{"n_layer": 19, "d_model": 128, "n_experts": 48, "experts_per_token": 3, "d_expert": 48, "d_shared_expert": 64, "activation": "swiglu", "moe_layers": [0, 1, 2, 3, 4, 5, 6, 7, 8, 9, 10, 11, 12, 13, 14, 15, 16, 17, 18], "router_score": "softmax", "normalize_top_k": true, "routed_scale": 1.73, "balance_loss": 0.00614, "balance_bias": false, "router_z_loss": 0.0001, "router_bias": true, "shared_expert_gate": true, "init_std_router": 0.0107, "lr_router": 0.00151, "vocab_size": 14415, "norm": "rmsnorm", "norm_eps": 1e-05, "tie_embeddings": false, "optimizer": "adam_hyperball", "lr": 0.0051, "beta1": 0.9, "grad_clip": 1.0, "batch_tokens": 32768, "seq_len": 256, "train_tokens": 239900000, "steps": 7322, "dataset": "wikipedia_en"}
Below are experts of layer 4 (counted from 0) of a mixture-of-experts language model. Rows are named gate (a neuron's input weights, with its number), up (a neuron's input weights, with its number), down (a neuron's output weights, with its number) and show model dimensions 64-127. Each number is 50 + 12 x the weight over its row's rms, rounded and kept within 0 to 99.
Before each expert's rows: a language model's description of what the expert responds to; "gets" lists some tokens that make up at least twice as much of what it gets as of all text. This comes from a sample of Wikipedia text that the model never trained on. Tokens count by the router's weight.

# expert 3
It responds to: Mid-sentence function words and commas, such as and, to, by, from, plus word endings like -wich, -ced in biographies and places.
gets: " and", " to", ",", " by", "-", " as"
gate0:37 65 43 50 50 55 62 40 48 43 62 65 56 53 51 47 53 46 48 64 42 54 55 48 67 43 60 61 58 52 42 48 31 53 38 46 40 59 50 42 36 46 74 45 45 39 12 53 61 50 43 72 64 35 47 51 46 53 49 48 47 51 64 64
up0:64 52 40 58 36 55 28 38 60 50 57 44 57 61 42 36 48 44 67 46 43 49 52 47 62 55 48 52 38 48 74 47 73 28 28 45 34 43 58 66 67 37 46 53 88 57 45 60 47 42 78 50 55 44 46 62 68 41 63 59 52 46 39 56
down0:38 40 40 59 44 33 50 58 40 47 57 56 54 42 54 56 39 43 55 43 58 42 53 47 39 31 78 59 56 54 33 46 44 27 38 46 74 44 64 27 70 34 46 51 59 57 62 33 57 48 48 29 54 46 59 49 43 79 40 37 55 45 52 44
gate1:59 78 43 71 53 38 46 43 41 44 54 48 46 53 33 22 61 50 43 39 66 50 39 48 48 49 54 25 50 43 52 12 66 57 49 44 35 53 65 34 67 67 57 43 53 60 71 33 45 45 55 55 34 56 32 31 44 70 47 50 36 44 37 56
up1:43 38 48 46 59 38 50 61 59 57 54 41 53 39 63 65 30 53 54 69 51 49 52 60 49 51 38 54 38 34 40 62 41 45 55 34 46 58 43 50 53 36 48 42 30 38 57 49 55 44 38 32 57 51 21 43 51 43 20 56 41 51 60 62
down1:65 59 57 54 46 40 61 60 48 43 63 49 69 54 70 38 58 47 43 39 51 58 37 28 50 35 59 52 44 50 48 58 52 36 34 56 46 63 36 54 44 51 49 60 63 56 42 33 42 52 83 30 58 64 44 55 32 39 66 50 54 44 60 34
gate2:59 41 46 61 50 40 63 75 58 42 57 50 61 66 50 58 54 58 38 38 39 63 53 55 38 61 67 56 34 44 51 52 56 34 37 22 54 56 40 35 42 56 52 54 47 37 57 39 36 47 42 47 64 66 35 48 35 71 56 66 51 67 43 53
up2:55 48 52 49 46 45 34 63 43 37 56 36 36 50 44 58 74 46 53 65 33 34 60 35 62 49 69 10 52 70 45 47 43 54 51 41 64 33 53 52 29 30 27 55 49 45 57 37 49 69 41 49 53 55 55 61 66 47 49 45 42 53 43 43
down2:50 29 64 43 53 47 54 51 47 57 42 53 35 53 53 44 40 49 58 39 28 49 68 36 40 35 42 39 64 59 48 49 36 53 53 37 47 48 50 62 55 43 52 44 58 48 64 37 14 41 55 18 58 58 39 39 47 41 51 69 37 51 57 38
gate3:51 54 45 45 34 48 34 37 46 55 50 60 23 57 47 48 40 49 57 64 52 68 53 51 76 52 64 70 47 57 73 36 55 73 40 33 51 61 74 43 49 40 37 61 45 58 60 58 46 54 54 32 34 30 63 67 59 45 53 54 44 52 51 47
up3:43 43 50 47 64 50 40 42 76 43 45 42 33 43 42 34 46 36 41 65 50 49 42 45 65 58 49 68 58 56 35 36 61 81 54 43 23 55 51 57 45 54 37 44 70 72 37 57 20 35 49 54 46 53 59 78 61 57 53 45 29 68 41 40
down3:44 45 47 65 40 42 32 66 48 62 67 69 46 34 64 45 30 35 50 56 60 60 52 50 50 48 35 44 53 51 15 51 50 46 57 33 40 38 55 67 39 42 65 48 51 44 64 54 38 47 30 54 32 40 36 74 68 52 47 61 37 55 46 53
gate4:53 56 40 63 53 35 50 39 41 89 51 76 32 42 42 45 49 37 32 81 55 33 53 48 41 56 38 55 62 61 43 34 42 63 39 63 52 52 43 50 51 51 69 53 47 46 35 46 54 37 52 50 54 56 45 87 46 61 60 56 60 41 71 66
up4:38 34 51 74 53 50 60 27 43 60 54 51 55 31 48 28 56 45 69 81 70 65 47 44 64 59 49 56 63 36 68 59 42 72 54 39 38 55 40 55 55 53 50 69 50 52 45 40 39 60 61 47 60 61 62 57 59 35 62 70 53 64 54 57
down4:53 52 63 38 55 62 66 54 49 71 35 54 49 49 44 67 50 39 40 60 43 44 46 51 57 31 68 54 53 56 42 30 64 67 49 65 62 27 50 59 42 56 41 63 56 70 47 58 50 46 49 48 35 68 54 54 53 51 68 58 57 38 43 54
gate5:46 49 58 56 49 53 31 58 51 43 56 42 58 39 52 55 36 43 54 39 60 64 52 54 22 65 32 55 44 46 40 51 49 52 61 58 54 43 79 55 69 36 46 42 35 42 33 49 43 32 52 34 44 50 32 33 56 50 37 53 63 45 43 25
up5:61 33 51 36 59 31 54 42 63 56 54 35 44 56 58 45 59 48 75 56 46 49 46 58 72 57 51 86 53 48 42 52 60 55 50 53 29 58 69 66 55 46 42 54 38 51 65 55 59 54 52 59 38 58 34 45 63 29 52 46 49 41 50 47
down5:49 53 47 37 44 48 45 39 57 52 41 40 44 43 52 60 78 44 47 39 47 65 43 65 24 31 52 44 33 50 44 45 71 48 52 48 30 38 60 24 56 22 38 50 53 57 49 52 69 41 40 49 45 38 50 52 54 35 25 55 21 41 50 45
gate6:47 40 41 47 51 54 55 54 59 45 60 56 53 49 55 47 52 95 49 33 22 53 46 46 64 58 42 46 56 60 48 51 37 59 45 63 35 44 71 54 79 37 68 54 40 43 46 38 62 40 50 54 67 66 46 58 57 43 72 59 53 80 53 39
up6:68 58 66 57 50 53 85 47 53 45 48 48 58 55 55 58 53 32 38 52 31 58 61 57 46 45 57 55 56 40 61 27 46 44 39 40 57 41 43 52 42 34 42 63 49 44 35 47 54 68 47 46 39 51 44 48 37 53 42 60 42 43 49 80
down6:50 64 38 43 44 57 52 36 49 41 64 48 59 59 27 48 61 45 61 53 21 54 52 53 25 65 68 43 38 50 52 40 42 52 62 36 27 51 33 36 65 54 50 62 37 42 35 40 44 41 35 62 42 35 78 48 45 60 63 46 65 44 44 71